Below are experts of layer 8 (counted from 0) of a mixture-of-experts language model. Rows are named router (the router's row for the expert), down (a neuron's output weights, with its number) and show model dimensions 0-47. Each number is 50 + 10 x the weight over its row's rms, rounded and kept within 0 to 99.
Before each expert's rows: "raises" lists some tokens whose logits its average output raises strongly, later layers aside. This comes from a sample of Wikipedia text that the model never trained on.

# expert 23
raises: "\n", " |", " However", " He", " In", " The"
router:42 37 52 47 51 46 47 53 23 54 33 38 47 51 44 39 43 56 52 56 57 45 49 56 59 78 46 48 54 51 43 60 47 54 44 70 44 52 44 46 65 46 44 43 56 61 48 71
down0:52 44 49 41 38 47 63 52 46 45 47 59 47 36 47 44 36 62 43 58 59 54 45 37 53 56 42 63 44 60 55 48 34 64 41 54 53 59 24 53 40 26 42 67 70 60 36 37
down1:69 48 47 32 51 46 54 53 71 48 44 45 62 48 44 61 64 51 33 52 56 48 41 57 48 27 51 60 53 63 25 40 44 42 52 49 76 43 56 47 41 54 50 50 45 82 57 47
down2:45 53 60 47 43 54 65 61 66 65 39 36 37 45 62 60 65 56 44 54 40 35 34 58 36 58 61 74 37 46 50 58 40 33 41 32 51 45 57 52 26 37 38 36 50 53 53 46
down3:44 48 22 44 48 56 52 62 44 53 57 68 52 49 46 55 53 35 45 68 44 58 42 50 39 56 46 41 57 46 50 49 48 53 38 41 45 40 53 44 39 40 55 56 41 42 51 45
down4:44 33 54 24 48 56 59 41 60 39 28 75 61 39 56 52 43 67 39 45 52 55 57 61 46 54 53 60 69 60 33 44 31 49 37 60 54 48 57 39 47 44 48 43 59 64 50 54
down5:60 69 32 58 48 51 42 74 68 46 31 57 58 40 53 44 42 36 55 49 46 50 42 47 42 58 48 65 63 57 59 50 16 53 54 46 68 56 55 51 45 40 54 44 47 48 61 47
down6:56 59 45 38 54 55 47 47 47 52 48 27 49 59 79 59 35 31 56 47 49 41 51 49 53 60 39 35 68 44 70 37 52 46 44 55 73 65 57 46 57 55 40 64 45 52 55 50
down7:39 46 42 25 53 52 60 44 46 69 60 46 63 61 60 57 60 54 29 64 54 53 62 51 59 37 40 51 45 44 61 46 35 61 52 51 60 55 38 34 57 35 43 47 40 52 53 45
down8:31 42 54 57 46 46 42 29 52 46 44 29 55 47 49 50 40 46 67 43 50 57 38 42 61 54 53 54 66 31 42 44 85 76 40 58 43 49 40 60 61 38 46 50 38 64 34 58
down9:62 49 34 40 56 53 38 40 56 44 56 53 42 55 40 41 45 34 51 39 57 50 50 30 56 59 25 59 55 50 45 53 46 50 39 37 62 41 45 43 44 51 46 44 31 56 59 38
down10:71 52 48 71 59 42 57 54 43 49 61 44 46 52 69 56 51 30 28 57 36 55 38 53 55 29 60 59 46 56 42 69 54 40 37 35 65 55 52 34 60 42 53 46 52 43 60 47
down11:60 35 59 56 39 57 44 29 34 66 39 38 33 46 34 37 56 60 37 44 53 43 52 32 67 59 24 39 35 49 34 62 75 41 53 44 41 66 38 49 54 43 55 55 50 59 33 43
down12:52 40 42 66 50 58 44 48 63 62 40 44 63 67 46 57 36 39 63 74 41 48 31 69 57 58 48 43 54 31 58 47 61 55 49 59 44 57 51 49 42 44 46 54 40 52 48 53
down13:55 37 72 61 54 45 44 54 59 48 47 56 53 48 38 58 60 55 47 60 50 53 34 41 40 45 41 59 42 49 47 26 40 60 60 40 51 34 33 38 46 52 65 22 53 48 51 63
down14:62 67 62 52 35 41 47 45 53 54 43 54 24 58 47 35 57 41 57 34 53 64 72 47 43 41 40 54 40 60 28 51 52 53 64 36 51 56 53 32 41 37 66 61 35 46 54 43
down15:62 44 54 39 42 55 42 36 65 65 55 41 57 55 62 39 45 44 55 50 50 42 59 52 67 37 50 46 69 34 34 42 54 41 53 62 49 43 35 66 53 57 57 68 37 54 56 54
down16:64 39 68 56 56 43 63 49 39 52 54 37 51 47 40 43 46 49 43 43 51 43 48 43 29 40 50 39 37 45 51 33 62 58 45 50 54 73 46 38 55 65 54 47 47 37 50 55
down17:40 57 51 45 57 76 48 44 70 43 49 28 40 52 51 45 40 44 62 48 43 49 41 57 65 39 48 52 39 35 32 54 66 47 53 63 52 53 43 50 57 41 30 51 58 45 57 52
down18:30 53 54 55 69 48 45 41 58 54 53 49 51 50 43 57 44 38 45 59 59 45 40 64 41 49 60 42 25 36 48 34 49 30 42 31 61 39 45 37 46 59 37 68 51 47 50 54
down19:48 70 56 62 49 62 64 45 46 67 68 56 36 68 30 46 52 58 44 41 52 35 57 55 42 44 55 28 34 59 38 49 42 51 53 54 61 49 40 53 53 39 35 49 63 42 53 69
down20:40 43 52 51 40 42 59 44 45 48 36 45 38 48 58 55 61 63 51 43 41 58 36 38 40 66 49 55 43 49 41 37 62 36 70 48 39 40 53 35 54 64 63 56 35 41 40 50
down21:64 64 40 56 59 44 55 43 57 34 66 26 42 64 50 56 50 49 49 58 48 35 61 60 47 40 66 38 55 64 51 44 50 52 55 38 32 42 67 52 29 59 48 51 44 50 69 47
down22:54 48 23 54 49 36 53 42 60 39 38 55 61 50 49 72 55 43 44 50 43 53 56 42 44 58 55 38 44 65 47 49 37 50 44 48 58 40 64 67 42 46 40 42 56 55 46 46
down23:57 63 45 44 63 58 80 60 55 55 47 43 47 54 54 41 45 40 47 52 43 35 56 56 26 45 55 49 55 64 64 63 65 39 61 30 48 56 35 54 44 33 64 54 41 74 71 45
down24:52 59 59 70 52 58 56 58 59 55 42 56 42 71 71 41 35 49 41 56 42 45 57 51 41 63 63 41 54 42 55 53 44 57 42 31 29 52 44 42 52 40 78 52 57 24 45 29
down25:49 64 45 66 58 52 52 53 25 42 52 51 39 41 61 37 36 73 48 39 38 48 59 38 48 62 60 31 60 48 58 43 52 37 53 54 53 59 66 56 52 37 63 45 50 47 34 62
down26:51 55 58 39 45 55 46 37 52 55 39 60 38 47 25 70 45 47 42 51 53 39 27 51 69 58 49 36 49 44 34 42 36 46 43 47 57 51 45 34 54 58 46 59 47 61 53 51
down27:58 69 41 63 59 56 51 41 53 41 50 62 51 50 48 67 49 57 64 39 55 54 60 65 42 35 62 73 35 56 55 33 25 47 45 26 38 61 55 53 52 51 29 41 55 74 50 51
down28:41 47 58 48 46 61 53 57 35 45 34 52 46 62 67 47 51 46 43 48 67 46 34 67 62 28 65 50 23 59 26 45 57 48 30 55 44 46 32 53 73 51 50 42 32 53 49 31
down29:45 67 45 57 44 53 48 55 50 35 49 68 57 52 41 59 39 57 34 47 56 50 47 42 65 30 43 64 50 32 35 58 75 57 51 62 46 37 53 53 44 37 66 48 51 47 43 45
down30:41 45 41 49 48 49 48 45 67 56 53 62 59 35 47 45 39 54 57 65 51 57 49 53 34 56 37 47 48 41 50 37 40 37 44 69 43 59 51 56 41 51 44 42 48 38 45 60
down31:52 65 49 51 64 45 44 61 41 32 27 52 60 54 43 54 52 40 67 41 40 56 50 65 61 27 46 48 50 63 42 45 60 25 39 59 58 57 44 41 53 69 56 64 35 63 65 53
down32:35 45 13 64 31 28 51 42 45 58 51 49 56 43 57 55 59 41 50 56 46 64 63 63 49 54 53 67 55 43 63 45 39 59 41 64 50 44 41 31 51 59 62 56 40 61 46 48
down33:53 53 35 40 62 48 43 57 70 54 36 46 42 39 48 45 52 50 49 55 70 60 48 69 39 54 53 52 58 56 52 37 30 45 59 53 54 59 45 47 37 48 65 56 40 44 60 41
down34:41 52 52 54 28 50 77 51 29 54 43 70 42 56 49 42 47 60 78 57 38 57 59 47 59 57 47 34 44 36 52 58 47 46 64 47 62 53 52 56 49 47 49 38 55 45 43 55
down35:37 48 50 50 60 59 50 54 56 55 26 45 38 51 49 56 52 62 62 60 48 63 33 47 46 47 47 33 50 62 60 55 39 65 59 54 57 52 50 37 38 73 49 51 60 46 30 46
down36:67 39 45 63 65 36 64 58 38 62 53 69 53 74 43 43 50 56 48 41 23 51 65 38 46 52 52 71 68 44 44 45 39 59 51 44 31 63 49 39 61 53 50 43 58 61 45 40
down37:40 46 64 68 30 44 60 37 59 33 49 49 53 59 45 52 48 29 48 49 52 63 33 50 47 52 58 68 63 40 69 53 38 46 53 39 52 42 65 45 44 66 42 35 47 28 59 54
down38:49 46 59 56 37 54 54 53 51 55 42 49 60 32 45 71 62 46 61 59 45 48 45 53 64 55 48 55 50 39 43 38 35 51 45 41 45 52 65 37 59 62 58 58 41 44 50 54
down39:41 62 44 40 53 58 42 64 37 50 47 46 50 38 53 52 59 36 45 46 47 46 54 28 44 51 69 44 61 37 51 61 53 48 54 60 70 62 52 45 56 46 64 57 57 54 64 43
down40:57 45 48 68 53 59 51 56 48 41 36 53 52 48 77 51 36 34 41 49 52 49 41 46 43 56 64 46 45 54 46 47 53 38 40 65 67 69 27 43 67 43 51 20 41 56 56 46
down41:59 51 59 68 45 54 54 39 52 45 48 63 49 45 27 32 35 46 59 55 71 66 61 58 36 46 59 58 49 58 58 52 53 61 64 75 57 39 41 77 54 47 25 51 48 44 59 60
down42:46 52 47 43 42 26 67 71 52 55 55 46 49 45 45 58 35 56 55 57 42 39 36 55 41 45 62 51 56 45 58 60 55 39 53 56 33 56 62 37 49 28 48 28 46 51 56 69
down43:65 48 41 55 54 45 48 64 41 59 56 49 67 43 59 39 41 70 49 53 52 54 35 49 61 60 51 43 44 52 60 55 45 36 61 53 53 59 70 62 64 66 55 42 45 37 60 48
down44:47 44 58 30 42 56 65 64 56 48 65 53 37 55 50 53 46 48 58 47 50 70 53 59 52 37 70 48 59 45 63 39 41 47 64 45 58 48 51 51 50 51 44 43 57 38 49 52
down45:48 55 50 52 57 43 53 42 41 52 53 42 63 47 51 36 41 63 49 38 54 48 43 59 61 61 31 33 40 31 46 59 56 55 46 47 63 66 51 62 69 51 46 71 66 56 50 36
down46:46 56 53 39 47 46 56 34 57 44 45 43 38 49 68 48 59 40 50 56 55 52 58 45 49 56 41 62 51 44 51 51 49 45 45 59 34 61 53 64 44 59 55 51 62 49 46 34
down47:48 64 60 64 42 66 59 59 60 56 66 55 51 55 45 49 63 59 30 34 53 41 51 63 30 58 51 62 59 62 71 57 45 44 51 47 71 55 36 29 61 67 43 48 50 32 46 44
down48:38 38 54 33 37 44 67 52 53 52 41 35 55 56 40 44 36 44 53 61 50 43 36 56 51 64 68 45 82 59 60 47 62 51 52 64 67 35 58 55 65 41 41 47 40 51 45 44
down49:52 44 51 64 41 47 57 50 53 50 49 17 40 61 62 46 45 35 53 56 37 47 42 54 31 60 52 42 62 56 47 50 56 39 40 65 43 49 61 56 62 35 50 39 53 63 54 61
down50:60 61 37 38 53 46 56 60 68 54 49 62 63 44 30 40 47 29 32 44 40 40 61 53 52 48 35 53 55 55 62 40 43 37 47 66 53 61 70 57 56 44 61 51 46 58 66 61
down51:44 57 54 50 47 51 61 44 44 46 47 42 26 75 30 47 64 35 33 48 63 23 43 60 53 60 60 62 55 41 30 52 55 51 32 52 45 63 55 40 56 55 48 50 61 41 56 64
down52:67 63 23 54 61 59 45 55 52 50 56 67 45 48 34 31 44 37 51 43 43 53 54 45 46 53 60 29 64 28 53 57 51 51 61 30 41 55 53 60 53 61 56 49 41 51 59 57
down53:53 53 46 60 53 58 50 58 54 50 54 52 40 48 54 54 55 53 43 48 47 33 55 59 40 55 57 43 54 25 59 44 43 50 61 48 67 41 48 44 55 69 60 48 45 58 72 59
down54:55 51 32 56 42 54 42 58 31 52 56 27 42 61 48 53 38 56 48 69 53 60 62 37 30 60 58 52 43 28 49 49 38 53 52 49 64 46 43 51 44 50 44 37 64 34 54 45
down55:37 52 37 48 53 61 55 61 45 45 49 64 37 61 47 36 40 56 53 40 64 53 62 40 41 58 46 43 51 51 49 70 42 47 51 42 53 46 63 45 50 45 31 56 54 48 53 37
down56:60 48 54 53 60 57 60 44 39 68 38 61 45 35 29 58 56 42 47 66 52 47 45 50 39 42 42 38 57 47 41 51 42 63 48 52 37 69 46 61 44 61 47 47 42 57 37 46
down57:57 46 51 60 58 53 43 45 64 57 63 76 54 57 50 65 65 65 70 47 58 60 45 53 66 69 69 42 59 53 47 60 34 61 38 28 47 35 43 67 51 49 41 52 49 44 57 37
down58:43 42 41 44 48 53 43 42 52 52 47 76 47 72 45 47 50 47 43 61 45 53 37 33 66 65 36 66 40 48 56 29 29 28 48 42 39 57 43 48 72 60 53 52 59 58 54 67
down59:47 49 53 53 37 49 52 57 52 29 44 58 55 52 54 42 57 75 52 44 46 59 49 43 49 64 42 54 51 46 57 61 38 41 47 67 36 57 44 37 45 47 47 43 54 52 49 52
down60:39 63 58 55 58 55 32 52 62 42 48 57 50 36 39 42 38 49 59 31 64 24 47 51 45 63 45 38 51 41 49 42 49 27 66 48 50 55 71 44 75 49 42 56 46 54 48 39
down61:34 66 48 41 52 38 49 49 59 48 60 44 39 48 51 36 72 44 37 40 51 33 57 65 48 41 61 48 53 46 41 63 74 53 45 60 61 33 54 33 47 42 43 53 35 41 47 50
down62:63 43 51 42 58 50 57 50 37 56 40 63 36 57 49 63 35 40 41 71 41 45 40 39 56 56 53 58 72 76 53 43 38 48 43 58 33 54 49 51 47 40 43 32 48 57 55 63
down63:59 60 62 41 57 36 48 49 43 60 61 46 39 50 57 51 61 52 53 35 42 45 37 55 59 40 52 52 40 45 39 39 48 31 33 32 58 55 41 64 65 44 51 57 52 49 25 63
down64:50 63 48 33 50 50 52 44 65 65 62 38 47 54 59 64 60 33 55 41 48 44 65 37 55 51 53 55 50 22 44 55 29 44 42 32 46 56 41 53 57 50 52 42 49 57 53 53
down65:37 51 58 53 54 59 54 43 45 63 53 60 59 48 42 59 48 58 44 62 49 26 41 46 67 57 45 59 36 55 40 58 61 56 61 58 45 30 56 48 43 48 41 54 39 67 42 42
down66:46 47 70 44 49 27 49 43 47 33 49 60 53 35 38 52 41 38 40 29 48 75 61 42 52 56 59 52 41 43 49 32 43 52 59 55 57 35 50 49 47 68 44 52 48 53 58 52
down67:40 60 40 50 54 36 54 49 47 33 45 50 51 49 50 61 63 57 44 55 32 49 37 66 63 37 45 58 63 44 50 45 21 59 59 57 51 39 53 39 53 48 37 43 35 51 72 59
down68:52 48 42 51 64 47 41 44 51 47 41 73 52 64 44 53 49 57 61 42 37 50 55 59 63 37 40 51 54 46 55 56 12 51 51 58 44 42 61 59 47 51 50 49 58 55 38 65
down69:44 54 53 37 51 48 41 36 36 48 64 46 53 39 60 50 59 45 44 39 53 47 53 36 23 34 48 49 44 33 71 68 59 35 65 34 53 60 51 70 53 41 48 72 48 36 60 49
down70:55 53 39 56 42 30 45 30 53 57 43 45 44 52 42 58 49 71 61 41 53 51 58 41 53 43 57 63 61 40 49 68 63 43 40 59 51 46 38 47 48 43 54 57 27 52 43 42
down71:53 43 55 50 44 36 60 65 52 52 69 41 56 52 66 39 44 48 41 62 52 39 53 57 46 34 64 68 44 56 53 56 54 46 48 62 62 40 62 47 57 52 34 57 45 54 58 66
down72:46 35 39 40 43 49 37 51 38 44 69 49 64 60 51 52 57 40 52 51 39 54 45 39 44 65 48 71 53 23 63 63 67 35 53 49 62 42 41 44 54 44 47 47 66 64 50 55
down73:58 52 47 59 43 42 49 46 54 33 40 48 71 60 48 44 50 42 47 53 49 82 62 25 46 54 53 45 48 55 54 51 37 62 45 42 61 51 63 38 49 38 57 38 44 59 50 34
down74:51 63 49 53 52 54 49 37 62 58 49 78 50 53 47 47 52 45 41 44 47 45 47 56 57 36 64 52 39 43 44 58 58 65 34 58 62 41 49 57 51 60 52 40 34 38 47 51
down75:54 45 50 36 48 46 49 58 36 45 37 60 53 47 44 33 54 43 41 56 53 51 30 58 32 56 40 44 41 50 56 38 36 49 73 46 65 52 46 43 49 50 37 38 60 51 34 44
down76:52 45 51 43 61 44 41 31 32 39 54 50 59 53 32 44 52 63 71 53 63 55 45 40 53 42 40 33 45 42 39 41 47 41 62 59 35 49 47 70 58 66 59 48 70 59 47 48
down77:57 48 67 48 42 69 48 58 54 45 50 40 45 40 52 61 43 48 29 54 50 56 41 39 46 60 61 57 53 45 69 37 55 67 56 34 46 58 61 57 53 50 34 38 57 52 47 37
down78:42 40 42 58 53 39 68 34 41 43 37 55 52 52 50 55 51 54 37 57 43 73 31 56 35 40 43 49 27 69 57 28 48 36 38 59 33 41 32 48 52 42 37 34 58 62 57 74
down79:48 56 63 65 64 44 32 37 52 38 53 48 46 69 50 58 56 39 44 46 53 50 51 41 55 66 49 61 53 34 33 44 71 34 65 45 49 36 48 38 61 42 61 27 55 41 38 53
down80:34 35 43 49 53 49 44 55 49 27 65 44 45 46 60 31 47 42 45 59 43 64 53 41 42 67 42 60 45 48 49 57 38 56 61 47 54 67 47 52 51 49 47 37 57 54 44 34
down81:46 50 61 32 38 54 65 25 65 45 42 65 59 37 55 48 50 39 41 46 54 59 63 42 48 59 49 50 42 52 48 47 44 47 50 58 49 49 72 49 48 37 52 49 49 43 51 38
down82:42 55 50 54 56 47 39 47 61 47 51 50 36 25 52 45 31 36 59 58 41 43 46 63 43 78 62 65 54 66 65 51 40 51 40 49 61 48 53 33 29 45 45 51 54 43 53 62
down83:46 55 28 55 44 39 45 75 49 47 60 61 46 59 38 80 39 55 59 52 36 62 61 40 46 50 49 56 74 42 56 64 43 52 42 62 39 51 48 40 35 48 58 52 51 59 44 53
down84:56 43 35 58 31 53 36 67 68 42 50 57 45 45 45 67 63 49 38 51 60 47 55 40 43 54 64 75 55 43 54 59 53 49 31 50 59 57 59 42 59 37 58 57 52 45 65 56
down85:46 39 50 47 55 50 53 43 38 47 35 62 52 32 47 47 59 62 46 51 44 68 36 50 57 65 44 52 54 52 48 45 48 58 57 49 41 50 50 49 50 62 42 56 54 49 37 26
down86:57 49 57 55 38 55 64 49 55 45 74 77 47 49 64 61 49 44 57 44 51 67 52 45 51 32 55 55 46 64 50 37 19 57 61 56 45 39 44 56 38 62 48 35 50 56 36 47
down87:57 32 59 74 31 43 28 60 48 44 50 48 64 50 48 45 78 49 66 55 56 34 49 49 45 48 55 44 53 39 56 49 45 53 49 60 53 68 39 55 45 30 54 58 38 55 62 81
down88:41 56 50 68 49 44 57 39 47 55 41 46 50 56 64 59 57 61 46 66 47 37 62 44 49 46 41 46 58 41 53 51 78 46 43 57 67 56 41 62 37 45 61 47 51 39 33 55
down89:41 52 43 51 68 51 44 58 47 54 63 41 55 40 66 62 35 33 61 41 54 49 53 48 49 49 51 79 50 33 41 37 36 56 40 58 64 45 64 48 55 52 44 40 56 60 56 63
down90:36 50 51 65 51 56 51 55 50 59 55 54 41 52 59 55 42 56 50 35 45 51 50 74 44 33 43 51 58 51 49 58 66 32 55 37 48 69 64 41 46 49 57 54 38 40 42 40
down91:55 49 55 43 40 51 38 24 32 56 46 45 43 48 51 53 71 58 47 37 48 44 63 45 44 46 48 73 42 46 52 57 51 40 60 52 49 75 41 59 35 57 69 58 50 41 46 49
down92:54 43 44 43 48 50 55 51 40 69 54 57 45 31 46 38 63 37 40 44 65 33 51 52 53 54 69 60 49 54 60 72 67 47 44 43 63 58 46 53 53 54 55 63 42 46 54 52
down93:55 46 71 47 42 72 47 45 70 67 56 58 47 55 36 55 55 48 38 54 62 46 43 57 55 27 56 50 47 65 40 39 57 47 40 54 48 49 51 65 39 57 49 57 64 56 53 45
down94:33 42 54 61 44 62 73 50 46 46 41 33 29 38 65 56 51 47 61 59 51 56 50 46 56 45 63 56 45 54 64 45 51 55 44 31 49 46 47 48 65 32 51 36 43 71 44 40
down95:50 56 43 35 43 43 43 60 47 59 32 51 65 40 54 59 52 63 57 42 30 40 44 37 53 40 49 55 49 47 39 48 43 61 63 35 50 65 36 54 57 49 53 49 52 42 24 45
down96:59 59 62 35 62 45 53 46 70 42 53 71 58 51 58 53 48 55 39 46 55 44 57 27 57 56 50 62 53 61 52 53 61 40 50 51 55 58 25 37 57 54 50 37 45 58 48 56
down97:57 27 48 62 70 46 35 58 50 43 54 55 49 64 44 31 68 41 44 43 55 51 52 41 54 34 51 40 39 52 44 70 32 53 43 24 41 51 55 55 56 57 60 60 75 42 49 67
down98:57 43 48 62 52 36 47 66 43 51 40 56 38 59 72 28 69 48 52 54 50 48 45 59 53 41 57 65 53 45 44 40 25 46 33 51 69 53 46 43 50 63 53 62 47 62 39 59
down99:57 60 76 56 48 58 46 39 52 56 45 42 43 42 51 54 38 40 43 53 73 33 67 55 57 53 64 47 54 53 41 40 40 28 63 45 47 62 60 42 62 57 43 57 31 60 61 61
down100:65 69 65 45 69 56 56 39 34 39 43 44 55 41 59 67 30 37 54 54 72 61 49 57 41 67 45 28 50 36 47 49 35 60 45 33 51 47 49 50 44 44 32 66 61 56 45 36
down101:44 49 39 63 50 68 50 45 39 49 54 31 28 46 38 52 46 55 62 51 54 68 51 60 46 55 46 38 51 75 54 46 29 53 53 51 64 64 51 54 69 37 41 43 42 33 44 43
down102:52 59 42 59 50 36 56 43 54 54 58 54 29 48 41 47 43 55 55 51 59 65 75 57 51 58 33 61 38 38 59 31 36 49 53 41 57 58 63 43 49 58 47 39 43 51 62 56
down103:45 34 38 57 53 47 44 44 44 46 50 39 48 59 47 52 53 55 42 41 56 55 37 55 64 63 56 61 60 48 46 64 56 36 44 47 70 30 64 49 36 54 46 53 38 77 57 72
down104:48 50 61 38 42 66 30 31 50 27 59 55 63 33 47 41 43 42 43 64 34 44 52 49 56 62 47 50 56 44 47 34 39 44 64 47 48 47 51 41 41 48 37 32 42 58 52 49
down105:30 44 61 53 38 49 27 37 56 53 56 43 34 45 58 55 56 56 40 52 39 44 54 61 57 62 60 62 44 52 53 47 48 49 37 35 52 50 60 49 39 48 41 50 45 46 59 50
down106:59 47 25 54 56 50 48 58 48 55 47 51 48 49 54 57 47 55 66 58 54 58 59 67 25 52 51 42 55 51 58 62 54 48 59 47 61 52 50 46 56 55 50 26 57 45 51 53
down107:53 36 49 51 30 35 62 40 26 60 61 67 37 50 43 61 45 53 39 61 44 50 48 43 46 62 61 42 51 44 52 27 54 60 56 61 63 53 72 36 58 53 48 45 50 56 54 41
down108:43 41 37 43 49 34 52 55 46 37 48 63 54 61 53 61 35 42 53 54 37 65 52 53 56 58 45 16 74 62 34 44 47 57 61 46 31 44 56 59 44 45 52 61 57 51 31 41
down109:49 48 62 73 52 41 51 42 50 52 53 51 38 49 52 41 39 59 65 48 57 43 42 49 56 61 51 63 36 39 40 45 49 49 38 48 35 41 40 64 54 61 41 47 50 50 52 52
down110:48 34 53 50 45 54 43 41 60 52 60 39 59 40 44 46 65 53 41 38 44 54 43 44 43 49 71 51 67 53 43 57 44 62 38 57 41 36 55 73 50 61 56 53 67 51 64 40
down111:52 45 41 61 61 51 45 39 29 68 48 36 55 37 57 43 44 47 52 60 48 79 68 49 58 48 58 61 34 46 43 46 67 45 51 51 48 43 54 55 63 46 46 61 36 40 61 41
down112:54 70 52 52 64 45 60 60 43 49 43 66 59 41 47 49 47 66 36 45 65 54 41 44 49 54 47 67 54 60 52 61 22 75 48 59 52 61 30 47 40 39 53 64 54 43 45 40
down113:46 52 66 41 48 72 63 39 38 57 64 25 41 55 41 64 45 48 46 65 52 55 50 48 43 51 59 48 46 45 50 35 82 35 49 48 51 48 52 31 64 53 53 37 47 62 46 66
down114:49 33 45 45 49 61 52 66 45 63 44 60 44 35 39 53 54 52 65 37 42 59 56 67 54 60 40 52 53 42 31 38 49 42 52 35 27 56 56 61 34 51 48 51 61 74 37 38
down115:50 43 51 60 40 48 67 42 66 55 53 53 55 45 54 59 46 45 51 49 50 37 36 31 43 64 57 46 48 66 55 34 59 50 54 56 52 59 62 64 42 58 58 32 46 49 64 64
down116:54 60 48 47 70 41 66 43 58 43 48 46 60 59 51 50 55 57 60 58 45 63 47 57 52 40 23 47 55 50 47 28 56 65 55 51 38 41 36 52 51 56 35 61 36 39 32 50
down117:34 44 56 55 54 37 58 51 46 49 43 54 57 51 56 63 43 49 55 60 54 35 43 60 30 31 42 58 59 52 47 52 50 50 48 40 19 51 48 49 52 40 46 51 43 48 42 73
down118:66 57 54 67 31 66 38 50 47 63 54 38 39 53 39 38 47 51 50 55 54 50 40 41 48 66 47 53 55 43 58 41 53 52 53 58 53 56 56 53 51 45 67 45 58 55 67 52
down119:59 49 34 75 50 47 49 47 51 34 41 55 55 55 48 38 62 50 47 41 43 57 55 71 62 60 29 34 43 53 55 56 65 48 39 60 45 45 35 50 34 38 46 56 64 46 52 42
down120:42 29 42 58 43 53 62 46 53 51 28 50 58 54 59 40 60 44 47 39 48 51 54 51 40 50 42 51 42 53 42 43 56 46 48 53 48 33 47 34 48 61 31 47 56 51 52 55
down121:43 47 65 61 51 55 50 51 31 59 45 41 32 54 44 48 44 61 56 46 53 46 52 53 35 61 50 37 39 49 50 57 70 46 54 59 56 29 46 63 59 56 46 56 46 47 50 39
down122:48 48 57 54 40 46 47 39 62 63 44 54 36 58 37 59 49 66 51 58 33 34 20 64 49 70 48 59 49 45 24 46 65 48 45 65 40 47 48 51 33 59 56 47 55 39 47 45
down123:43 54 48 53 58 51 55 51 65 48 35 63 51 44 48 41 46 56 50 54 54 64 37 48 51 44 37 55 39 59 27 35 53 34 55 75 32 47 54 53 46 45 47 53 77 53 44 63
down124:43 57 55 59 65 45 51 58 50 51 53 44 37 54 26 65 61 37 61 55 50 67 61 45 66 50 60 42 65 36 52 44 50 56 57 42 50 45 48 52 34 56 72 56 68 57 41 61
down125:40 42 49 38 33 46 66 44 43 46 51 32 66 49 30 49 35 43 43 57 45 69 45 47 36 56 63 42 78 56 61 56 42 50 39 49 55 53 53 49 42 35 60 47 51 39 45 30
down126:42 52 40 55 55 41 51 51 44 33 65 43 70 32 56 32 46 35 52 42 44 55 42 40 44 27 59 39 56 63 59 52 34 50 62 57 34 74 61 59 57 49 44 56 36 48 49 49
down127:51 53 50 56 54 79 68 56 32 61 53 34 58 55 52 65 58 67 38 52 47 42 44 51 42 72 52 49 38 60 62 44 67 58 57 54 63 32 59 35 49 33 51 43 55 38 53 39
down128:58 58 33 55 47 53 47 57 38 60 47 60 45 55 36 63 44 55 54 50 54 63 41 65 38 48 47 55 60 53 55 62 54 46 55 49 57 23 52 61 38 64 51 59 42 65 49 49
down129:38 49 59 56 63 51 49 64 40 45 53 40 50 39 29 43 50 53 36 45 57 49 50 40 56 51 53 39 29 58 48 41 43 54 60 61 64 61 49 48 51 84 73 50 71 50 32 50
down130:61 52 39 40 49 60 45 61 58 39 42 51 58 40 59 50 45 61 47 53 54 44 64 35 38 42 57 61 46 37 33 49 56 60 62 61 59 43 69 43 48 61 53 43 67 57 48 46
down131:48 51 45 37 50 22 44 56 42 59 65 70 47 36 53 56 39 50 34 51 47 43 57 52 59 52 38 31 57 70 55 62 44 56 28 51 46 46 39 57 55 51 40 57 45 50 43 42
down132:53 32 46 48 55 46 36 59 53 34 62 72 56 45 40 44 37 54 50 45 46 59 39 46 43 32 50 49 54 54 52 44 47 56 55 47 49 52 57 60 61 68 34 46 50 63 30 64
down133:46 36 59 40 44 37 60 62 56 64 54 52 40 51 56 56 61 58 35 70 56 57 51 44 48 42 55 51 53 52 49 33 59 39 56 63 59 43 68 60 45 43 46 43 61 54 41 49
down134:53 44 42 41 64 53 56 43 37 62 35 58 26 37 51 40 42 58 49 60 45 59 52 40 58 35 55 49 40 42 62 48 55 47 56 32 52 52 48 59 56 43 50 57 48 58 42 34
down135:66 65 30 50 41 46 57 59 54 56 50 49 53 54 25 44 44 63 52 36 40 57 47 65 61 70 63 44 43 52 49 55 68 41 47 56 38 58 60 63 39 46 67 47 68 71 63 52
down136:55 49 43 36 54 67 43 53 61 49 60 62 55 44 35 30 39 62 49 37 40 45 57 41 46 50 42 58 43 72 50 52 27 56 43 65 49 66 33 33 57 47 47 48 60 58 48 46
down137:38 54 40 38 45 45 58 46 57 44 49 52 48 60 47 75 57 59 44 47 42 50 51 21 37 32 56 54 46 60 46 62 35 47 40 46 57 59 44 48 45 40 51 43 66 58 67 38
down138:54 33 33 69 47 46 51 54 49 42 44 50 33 48 67 66 60 48 53 52 50 73 47 57 44 49 44 57 64 57 60 48 34 54 57 46 48 51 57 57 52 59 53 56 35 55 45 51
down139:36 51 44 62 62 63 30 48 64 45 24 44 47 38 64 46 55 52 50 61 50 41 57 63 46 47 40 36 43 37 51 22 60 51 51 33 35 41 49 44 58 39 29 41 60 43 47 41
down140:60 61 44 45 60 55 53 46 59 63 37 49 48 59 52 61 50 41 44 52 54 64 55 46 44 43 48 47 66 54 73 43 51 59 62 52 57 58 55 63 57 51 53 36 61 55 54 58
down141:62 53 62 43 24 50 56 51 45 55 44 64 41 57 62 38 40 51 45 60 23 61 32 42 57 59 40 52 44 45 30 55 48 53 54 47 66 56 52 31 48 32 50 49 61 37 62 58